config = dict(
    n_layer=12,
    d_model=224,
    n_experts=96,
    experts_per_token=6,
    d_expert=32,
    d_shared_expert=0,
    activation='squared_relu',
    moe_layers=[0, 1, 2, 3, 4, 5, 6, 7, 8, 9, 10, 11],
    router_score='softmax',
    normalize_top_k=True,
    routed_scale=1.0,
    balance_loss=0.00865,
    balance_bias=False,
    init_std_router=0.0159,
    lr_router=0.0013,
    vocab_size=16384,
    norm='rmsnorm',
    norm_eps=1e-06,
    tie_embeddings=True,
    optimizer='soap_variant',
    lr=0.00758,
    beta1=0.95,
    beta2=0.98,
    grad_clip=2.0,
    batch_tokens=[32768, 65536, 131072],
    seq_len=2048,
    train_tokens=291000000,
    steps=4088,
    dataset='wikipedia_en',
)
Below are experts of layer 4 (counted from 0) of a mixture-of-experts language model. Rows are named up (a neuron's input weights, with its number), down (a neuron's output weights, with its number) and show model dimensions 0-223. Each number is 128 + 24 x the weight over its row's rms, rounded and kept within 0 to 255. Numbers have three digits each.
Before each expert's rows: "gets" lists some tokens that make up at least twice as much of what it gets as of all text. This comes from a sample of Wikipedia text that the model never trained on. Tokens count by the router's weight.

# expert 59
gets: " in", ",", " of", ":", " at", " from"
up0:118127130142131136108149079147111138176172104114108137106161129122101133124103134119089117113140126150115128095122139127189139130144123092095121108135066152170120141107118135132121088115154114103099113125127078133111112127098097176132099125159140134140161096117148095111115119090093127129098118095155176141181134131121119095151146153123132174175117122141113107074172146163120141109118146137099120163130093123136130130138120094098123102090132180118145139135144123141123158096106133127108140084155120132172094125140154154132085101104134180199150093135091132116138095165124065126093110138122124122101159116125105138115140138100123138161128118118135114179140110143109124150123
down0:089127157110165126187154121151146124168120097146113162094133121127112100149129152104130125154124142131150093143129142136154124110150120151149107127158141158125107119158121094133093137119113113120088079146141125118091155091108156167110133115158110154164141074169083096125145133090119149095130120083164154137124160118123133099177120143156074156175133125157099097125124148135142113097111152141137139122120078143117132114137124113132143163088094117106106170169122148104133162106151131134119098088078110133085123110108113139152122112125163151159129104097106096119152162124117123140076157140118142147138135122128139157102136111066104157130161137167137098122114132166154140118166

# expert 8
gets: " in", " the", " on", " at", " a", " to"
up0:118165132113119134174155142128140136139138110137117132114110127190123154137143120133143135101136138163098145088151118104117093102134147138134140127105104142155137132088131127105116147155127130127134144166093116117093116145164135160173136137138150107180126136159095155112136135121125134125142164144117144086190139127136165121066132124081127107137127119150142129120106152121104157133078161112125130177147150109144129111083100125155142135190140119076120115123117088133106146133167151138101164086128111128162090165100144157187128174144155139148134187164135126160149146166105103126160129103133130164093098139146114117102133138111141117116139079113090147120154116143167099102094
down0:152096128112122112114122133132115109131149159131128093105098086138149101139150143132098141156143089175188136115126121099139121130109105125106145124112139153126120111100117111126122171133121159103123138145121113057135143104130070122154140139161138118114091153158133132129152105082107170074111115116130103089110146137158147133115107130114154128166128175111163108097123148096137093110123089101146142126109109124134151135103092095131110100153124098124088092147155127143129166133076155150103129133115114136145134091085128128154083114134125130088104200126129140122113168143106099129109101119130158164086109112120165133145126139137132144154068122143155156081131124115154100064118

# expert 9
gets: "|", "-", " ", " |", " The", " In"
up0:111140112143125051106100148063137139087147109101160141127120122138146164071101108132114103137096138134097137143114101154138132117140098133115107103114136135135109108161087123171149113106107156132131146114130119134121139105130118163181131116113145151102122097128143146134124100148123140169094127114165147146123110125065139175162165114093117135110115151135141118145125111098151130140151130135113117117117125124105106135087150082116080148107141084129142152149107149101112165085109147084142180158129132098154085111107153139114125140127095118136140135132158152088135110098094139123099098105095165106132111102100158121099123119170119108109163073105094096112122112139110134125068
down0:098106124133161153118122126141165129116115110135111139124158125133125138141142097124113143129117152126158111169081142142121123137113112132157118116113066169114178128110150128102126150111128112108163092137143090130193136112097152120140135141155152131113143160135108153147143135110156176149148184116144136145167079120135134124099136141092175114135147206157163097134170150132146127136142155113081165121125122120094136159120151087088104117144103064102126148094120143124139129074122148138149157110121116145087123095124176127139152072130121122130110174098164113126165123102129161127171121116142132146157104113103130137121117097170115074145114118135141119136131092130138151123099

# expert 2
gets: " of", " for", " new", " to", "ing", " number"
up0:107153131123118121117134119157114120148155125140114128106102127118146135121129125186096145106158148128132126160123172123136114114134175125098111171153110163125157112128142145117111211126132113152166108133084109132157158139130109135159118143128081150151143154107098163136151099123101119107135159111133117100159175188139089075148117139143120176135123089124101116166146129142114117115083134106077115158146143134125117136119105110139144137185099130200108090134167131115134107127149140097109142105137105125125081124171127155117172151114083145146125156156131118112144129141115147130141117140129132176150131131159092086109164137172164135078143120104133118086127121108152115113139
down0:136116176152096146160125125123114083175081149115117139142118104134087107094091126183131132131153113095177147154132137135111093127177139096101158152105126121081150126105106118085107121136138097095128088094112108080144112154105115188146138166082132128122121114138115129141113123134142127164101133093134146133135137129111143180172127119052132122103101140160115153158149125154095113133118157136148128116129138137162157087132129141125128142144137150141137143143150140148133117108118155156152165112134109081091077107136137136076131177096107130153136127142134162140163169110099135109106119141110096110140135164127112077121143136114166149116114111107122134153122099134148152108167

# expert 5
gets: " the", " of", " in", " at", " from", " to"
up0:148117123155150097089132110096129143137131145125150115096133124131135154091133125112108124162131085086122130126123121125158119147148136140122123137091161114123129152114119113151123090125112137136122084122133149128127126163108117194132086129117147129131152142098098133136071098129084124126134101118136143083074158113177165166125136135136076146123162145136144145117154099120160139148126108118110163158128115129120095121163132138135129113098120092101100102069120142148131147149131056099084157127132148165161132139108119117188126145119139144131144095128124144086109132114168110174146073142142143085094112136076120156134078111110131174167135129114150139100118134059125147126130
down0:124140103133131172128165162097122177157147105118163158130147090145126158170087119146143112119114096126138144060147126114109115140126111151151137149131144140110136102135140132134079128118145155095103148087104123140082131110136136113133172125126129123145176116130115106090122187109123147171099134142100112127092137126153136125104135131122090137168092158105127118121129143130140148133186135162103080119097120168128132163104106144148119121097109171102123110100150138137127150142112178159101118098106143103068126101104139134112114110104151098148121135171134081156133141150155100148093136144122167171121144141119106109068115143110117167126106097077116130148139159148128115115167

# expert 81
gets: " and", " or", "-", "–", " c", " to"
up0:164139162126151129156099148147117137110149156087133091105113107165099110163066129148138117157122124150120109107109127165120119104117143121072130109144121133143082176111178139098107102141114080098152091133117142139153130117151106131130137141141118123100131119117124099130114140109113103095119106179120130105097154126126131102143118126162086151118160141106098126112152141114109091119183143185161107094112136154163139129139083121120132113124131149108156112101135128094077120127112105150169133099133105097160102174081076156116076184149120098129125135139105117146128134122135144128148133142120124089103097127163099158089118137143129164117133126165166130124142088144135075115113
down0:111122124098122118122153130117132147096150138140112102083160085158126130089112118124125120163160109125148113095105137100159103131143168133117111133127144132110149127131152123117181099118065143138164103153119128147121133153186109107148124134119115166131146108123127113124145138097150144123139159111105124116135142140102132132139130147134079133184156156119123095091162099166124124101119107178119104120125103144091111110084059136176119080098131149139119142112136116117142155126119087073184115128122108165141133132111128168105098115110104119126131127097150155147167122078140167107141146102106159142130126129110124159076159142112146165167080092168111147079131107119145123110137

# expert 6
gets: " and", " ", ",", " or", "/", " &"
up0:140171091154101157150127126186125129152102139140123111145066116130141131162124092124158159165098120119124096126059146111146140157125125128143175126110103119123152153103098118139158115147150136110114124104108152131122110161122121146125105177147128103154089102115130103129146187127126132148081146148113116114135149082110126096086139147170124121144179104168094126111101138135111129160121162197147122120135123097131121129133113143113096160135138139087115176120158098123113135128106132129085132137145164132119146151124141135131123147133148127106127106159113127069131134148131162135135139111136083115153125102146095134098156177150135124136077145098121187128112100128148058114122
down0:136110150166168158131113129122159120088091122173118090123138154161154144121126165135120147126140135136124112111127138136175106125119132145195138128136134104134123120128106132115125186168139152181109176096111105111166146168133109109114144110130097120128125104115127135186139122123169170113184149089165151099138145163111134084131107139157157105159128144117145123137123151136123108109158116138112130147157093124184129134135126111097112145159152117184164133135155129122092115118159132114146118149128127140148078143155128049102115108104103093100122110148122122119124158123107115169149142083148132110140152123151130132073069107136124101091123112125084102116113145116105119122138

# expert 4
gets: "0", "1", "2", "%", "3", "4"
up1:148096139132133117105138122096121138149126080162119171128098127131122130107119122157158147114127164143177099072152110149133112161097092124121137165145123159057115160130148086168175116149141132134151135156133138116134131097119166094114110112125136116127136158117127157151150119134163127134152105149145159107092143081198100131121097136168117132133109105129114104104135100134157138125136150098112153128105136122137116121071181131121101141130066135114097137115157154100147120112059124162096135142137105159111125123123096141218106154137125114146129119143110125123109130148132114166113135112157112153170131138120094124146106111169118133138169132178131150141131117132118146090126
down1:122100112086120158111171151096118135163116105157153127119089125148100077139141129126109117112158123107107148131158142135121101100119156134115106097153152147114145103136097132098119127088083128146127193175110180176130148096150106078110138142164100115140182120111132119161154118103141181105093118188140149129128113157124126147157120127152150127152117080117103087070131162142132125110097123147131091145110157143153123158115121127148118129139114097137123116136144162145160116135156159121149091136136146132151111110104162140145147106099147120106148096112107111136087122124125109142172100091153093119170100157140131154122128115139154091153126164113131144168113142112145098151085

# expert 1
gets: " |", " ", ";", " —;", " -", ");"
up1:090151136125149104160133123131088114128134104125115139134127132146129111125144143122131123125085104078096139129153080127132148131098140143143100150084168119154143127126145125098181131125148138140146143100112106104120150154145170125114156097150179150102121173111151120111127082131131123113140145091139166154158096149120140145111112120111119121168128101151126131120115140160120126147116147164161160145163176154096145161148094118115132107154131125106161070162144192118147167143131158101138093120113135148108109133093140126084140125121134182131154150103145115181147113112107111136085168104132116129110064135134125102102129152180122136117162109150082121142129181169113133172112
down1:107132142131130144086166146094123174140148110139119171108100091135135119138116112138158122106141131105150087142144120139124172114135114149117126112147105127178117155116168135140130133152164124105120108138110117124124158181188136123113121082146125089124137142143127133119103098140127150111154121115145137140164109105095097098122157124121129115139130110101126092123119149141068125113144188182134133168116132124091144117143109132110099155128079124169161103102145143118106127122129113157112109138117115148115102096122166146129072147077141179093109136165112144146127142107132134097149156135099152151081116131163085140124126107155121172159123167134143192111114091132062129151167

# expert 62
gets: ".", ",", ".\n\n", ".\n", ").", "\"."
up0:109116099121126121152118089137119152164153133094110179107114141111104088168153136138139094136092062101089129134155126154132156155107142135124102075114088135124152120130126155159128115106120089122114123128103124116106133092085181077131101113145171132101150150114104151102135131154144148111112145146147107121137164104130149129100177140136084144127110109112113135142096134146148184119138141078149131111119168152152119132113139124106128152131147162124148175102072098133140114138102141163119100157164154139146154113104114124125152150132139145150161112133139088151119133129136164130096166109116100159149139118123147115128136086161088151087115152119075124115064112100144135160142
down0:107158098089135166104195172080178143101117129171099134129160110105113155138150109115099103114131123112160117102147120171104128103146135161133112149167119126150104092148102157096147133112136126173092136124128080174134163143125148123124171114139130136154140079124136092153152109140093126097146152109170122140133178121089102086125139118108121142141150161115123121120123131145139112138133132102137116119121081116108142147111094091186145107142115113084123120097148179146134122110101088141125119103107125121119122109112127085157141108113115145099076137128144125052143087113112151143107142114133140120123123133157113140092123153118170107165108120179110131112147115123130092138115

# expert 45
gets: " |\n", ".\n\n", "\n\n", "==", "\n", " |\n\n"
up0:118123122134113116130076114095162072147148140185141129101110117155144114133132110131146110146146125090120101121155125129128104107144161126136145146107139079119174169156121130144162105120114128177147083176109126105101160145102147098132125113161150160068124125074143157104124096147110166160105123126118082119105172094149120124149132123125116121176102126125144121114154142128138140120158150116156156105124174134124109123136143131142099140111146127106086154116101163149135127110125151124072141137143070156097125125131137116125147092131162157153153093145153082105136160122100201150089115101124118139141140133134091090096145061118131129117122123146125107125096132135107124157118
down0:141138129116104168109189168094163144072120119102099103087132141075099142126133081135114105118129139121138139113129113153136151133098153159159140146140099137149134128149134134105128148115144176169091152113160101162140170134130126142173135120118130125109108074139108116130136131140116139116151143113126160132160121128130124113106141140096169122135131130154151105109104130126149133149170147071143111136121103115153105114071147070116186149146146102139149121106145142112077107117150115115157131149116149142114102098119094068162092123136078094102060164120113145104150110069156147130125123140133099122104113194153145132137125128159144127138133139154124113126131098105129114136133

# expert 18
gets: ")", " |", "\"", " —", "}", " L"
up0:117131178112155111124131145137119103152081077138137120106121124136143176168097151128122173140122136159151104153131128109190105101126114130119138136104149115143126113123141159127107120082154139123123102105166143106160141129148129093115105118135146121104140174171128098137144101124146107123121147144111127140117144141165075093137107145078110129141115139152077148140134108131194121133091130184116102127176155192136121139140116139079124123166151161122145120113108121119126138106121114112133114073155128091127154119140129158134148082085133126161124078111147110163126127108119169155105134134177092142107144144146136135113137150117101158115126148061107151122140129152158088103099
down0:146116127147107150153155090152111139143136128090122158149158133109146105161097128125116123144091125091142112091117110140176137144129156103121112112142103125133110170117174100110129146140154151141168160125138140137109139117137136164102139094089127187085132111108176142132141109114173146105131172058091113101173144137108129139067105086136115137137124154122168168128122119156068113125113090123138112161123171106173101097117143167083145157143077115113161120166120160144138142110128147099097128167160117115136130121162115145139114138177099115084126146117114113133178141137116119165140135149129088110146123127143139124129101127130121135137137127140125078108137149152103133140156

# expert 63
gets: ".", ",", " |\n", ".\n\n", ").", ".\n"
up0:133088143129123074166134112157088176134160166155140129123130148136105159125138093160124139113122159104165117116125095130103131134127166105130134154110099108143152116124144129133101144127107174118109149118117109146111111120132117057149089118129089163099083125163098119137082071154083091131123136123137117085128098124158145157135130147103106185109067121132141124152127116130130146147139132113084128158093134116140138155114142184094135112146110158148085103096112127084135150149145100152128129087126158105167137149110098155107129104111139121164149111142134125164148100134079147148141153125110135087121143110115136062095132144114144136130093125129148112148133103152104099156127
down0:159135122107145166106136150122174133105119121117140108150119097116117122152123110129146086091143098136108119149098118150143144131133135136100175102116144121165149129133108142105116133161173156102121132106119088143103130152146139152126148096155133127149129128172171137129159122072104132124141108115118132112122165079105112154126137141111141133111158136137108142137070122106131120161117086110187139146147093078123131164127125099149154157129143131115104142140146143147152110100103087154105105084086122155088154136106169122086129132127140152081124155124176127062141164181115098114107172119099080131085132132097179119126123117133111128150120179111128136179141144123132102156130

# expert 37
gets: " of", " and", " the", "–", " a", "'s"
up0:171134140142102139120082087167086113125104138092149157100141131100149125099129093129126155152143172125166124147108142174139157128137159174118094090120128124153125128125121100125174192139174119134160159138159133138184165106137141104076114174122125154166122173115158111106118156171185140088116159130123138150113128154110114142140158134115090152138118166116086143147135146160111084134101120126126123119126113118145117098134118170112142110137103136142133132124150141130137133115139139125162118150096153138110128113169110151144111097129090128129134124077140088080119127092098106139170144083157120123114094114150141116111133142138153116152126103113102110118176099134095169142133
down0:084097130108136145158145096142145101158102131086166144137096124114128162123154109132123125160132153126135120160152154122166184152127127118047122127150138154125141142160171149132110121113101139169133120146132155113131164179135146076117125135115124159095115124120160137137122152123134127163115108149114143182098142139140153087135110186145106097096131134140155121151110136118157089140112141146116145183138112129105098162105161119134134121093154118136130123157107088167125153115123130141124101115097138131099128151076139126131171086140144102101129146139153145096106111152129100119171139137136089141145114084155140114103090151168160122173128152105149170113095119132103077161122

# expert 47
gets: "-", "\n", "==\n", "==", ".\n\n", " ==\n"
up0:120174148084106091123140152138124150134150125116139128112103146104131126168149116199128163083165125156148074152133114139139165134125090163113169137096101181168157117096132109099115122129149142124132097147147080131168143059123116139138113171110092086132105119155140153187153138127118113133114135103170146096107121128143089118110135102145178138144106161151157107139095105124103116115090129079151131158116092140082100155118145126137118123113111117121113078102118125129140131114139169145097129124117136131126094089096144167138115123132161142146143139156152115130125119084114111088144158118154113137094090125114141154158157117138115109111157112119100097133144144115120104105137
down0:123172102087109115130104141110136132098105112125150133110151102105163149133134096070123089143145115154142149142161101171131119132144149164121103152134090120101109116127133129117097140143144137108137128158143136099124134148154149157175147115131085123116122107134191131089162094105108176104120085101162115155078158146130156152132107123112094145119109116138103162114119142139151157108101120101137111103112098168085136168123092114191137138132113070127122148143109128148182142103137119118144105151115096090146136102112168116129166121140143164168137116148156145111149098106116119136061176122148142135125136155082123121143115157113116118133110131095112070137122136119139150154143

# expert 70
gets: " the", " a", " In", " December", " January", " July"
up0:119070098162145089129151091115113142140132130118131106131119102160158104135113134121105129120151112171096136126111124139127103128094148116129133152136133097099150137105158088137166117119164147143117109111138123158095073158105162123107096169146104114092079152115126107118131144077126128102155125141098118142092119135144091102139109120136108100141099184141117067100110102113127111143127150142086147124071176081139111092131106126108148130094134126104157113109120126129166160142133105134101086118134135129114128169106106142163147118098124140128158153174165137160143121086165191095158158128148144124122132099137086088148100097109145129158150127140091112137114127144117142169116
down0:109098131135123129139140163128119093140100100077139091154132111118109126157119145121126116086112132117112107150099138115143140103132132133145150117170105132148123163086158126143102119118124124072129139144112187127121172127159098079135143162102104189119128120150124118125146115099155108119111101155100119112103069176130136088160096160165144161165139171081109124097137142116115107147129123113135111142114158156086094147106103153121097102159145124127116155147182111134131147115167104141117141101121107096122148108099175146133125059150117177111120150140125119175103113119131086120152133152111113126129130133089146146143139150111125161132100102138128158130174161159153128162103

# expert 51
gets: "201", "200", "202", "199", "197", "198"
up0:132069146110158133174177124117126121118120126138143109121121123143120123091094145125118129123119183143117085117112125130153111106138128101117141087126102168119105106090122113115130133125187100149095117142123125114179130057170119132097099154111100123126148138148136128139152145132131160100135108115143100080137149135132132112149101119094136144090124076129141125108138171150142085116115121124097155148161166113138098139120121186138150132131094155141129101113123158127146120156084094117150127113138140126131196111141119150118144099126136064149166103120150126151143114131105097181125160117091120126112105104130149122154114091052122155153142131098113167140142154154154127110168
down0:079142154162128140130146136111134146114100142078146150141101142124127101152152112105095100158130157145175144123120091161153125154129103117137111163130081085144135126117117086140179096100147159154138150089143147124134094149095140147126130121115141136118103121140128139155155154112120086160182137163126122126134133108114119129148153149147120144116125162127129159115093116098104104158132145114134154198125077106111093145119139142115101107115153136099146139142110148114076119139108148112158117100101136164150136124141125122119122135123149126094103134114111184073107192117127108098124135145092110124062138136098098147172093170092139166148081122119167097114107142144117132109131

# expert 33
gets: " of", " all", " other", " two", "000", " many"
up0:146157134086116123149112153149135137111141152149123165126151112165075154147121123122142103151158148073140111133112100085108118134093134139147122105119100114117109142119125142148088153127136128141151138146096127143114117089176134117196134145128205143122113101139178128096059130141100130185109083100142145104151131158134116149081140144119124120186148107137099082149142104126112140120134123151135155131138158093183118160108124082122115114129136099159120109198137116140135165140107142163138161125128133157138134119126163170119118134123147106133159129101152096120107125118102137128132123181110120115147142101102121120170107163110095131117131097159111164116144092144129120100122
down0:114095188195156144156118133158129123147141113131145151144106126108120134140127110110128118149113136147140137060128097149156117117151113153123127098155098102161096111121124136157105147148164094150145139074126125140138161147115148145135169153093143129125128133135113140078137125106090127137130132155127132111117141119112150137139135097129101113113154100079137093161157086101118146130123080169167133133161142141086106125111106113059155153083113104105155153140140155179097149115092145122094145140139113093098087128108167123176129161141159098105169123149137119126113095125110151134123150163103162119151114121119165140163166101135073099134129148109100147121106118139127122098139

# expert 17
gets: " (", " ", ",", " \"", "–", "/"
up0:158096069132118085128148137106164097166124124076093137111100126102136155120126109129175088140122136136167171142123138151122086131103139152135143103153144106132110082125127151115108098115142134102127132142127120133106157142102110110118097102111147093102112115164135104127101176101161162101119105130097103119127145188143136184141130165135162105108106132098112127156128135158119123097125133175106119114109124151193142133180135170115147064128140111112149152102155138113168124187150118112146120148150168132122108113129145129136116141198134139074155114143095123156162148105164111128130108085128131126134109132127145118157116118135133111176127130088124144111128106120145139109121
down0:165117117094122111126118126135147125100135116134104127120162109164122124142143117146159098130130115095161136109171109092087127152116091093149188125126161152144140103137104118104117134140144143129131121090114076111138128142161148164166140124055146112090123083139146130122137153121133115148109142161096097121123161116127119105115138164116119135134142151158124156147140139151095120146162141104169123152138055097099152159137128141148172122114141141134159162128131109121145115132108111134168113115065089103076147142076118066115118150128151153098110143119140150117188109134130157069138103134135126151114119116169156116114133175131123114157139099095112136157125119144097150090111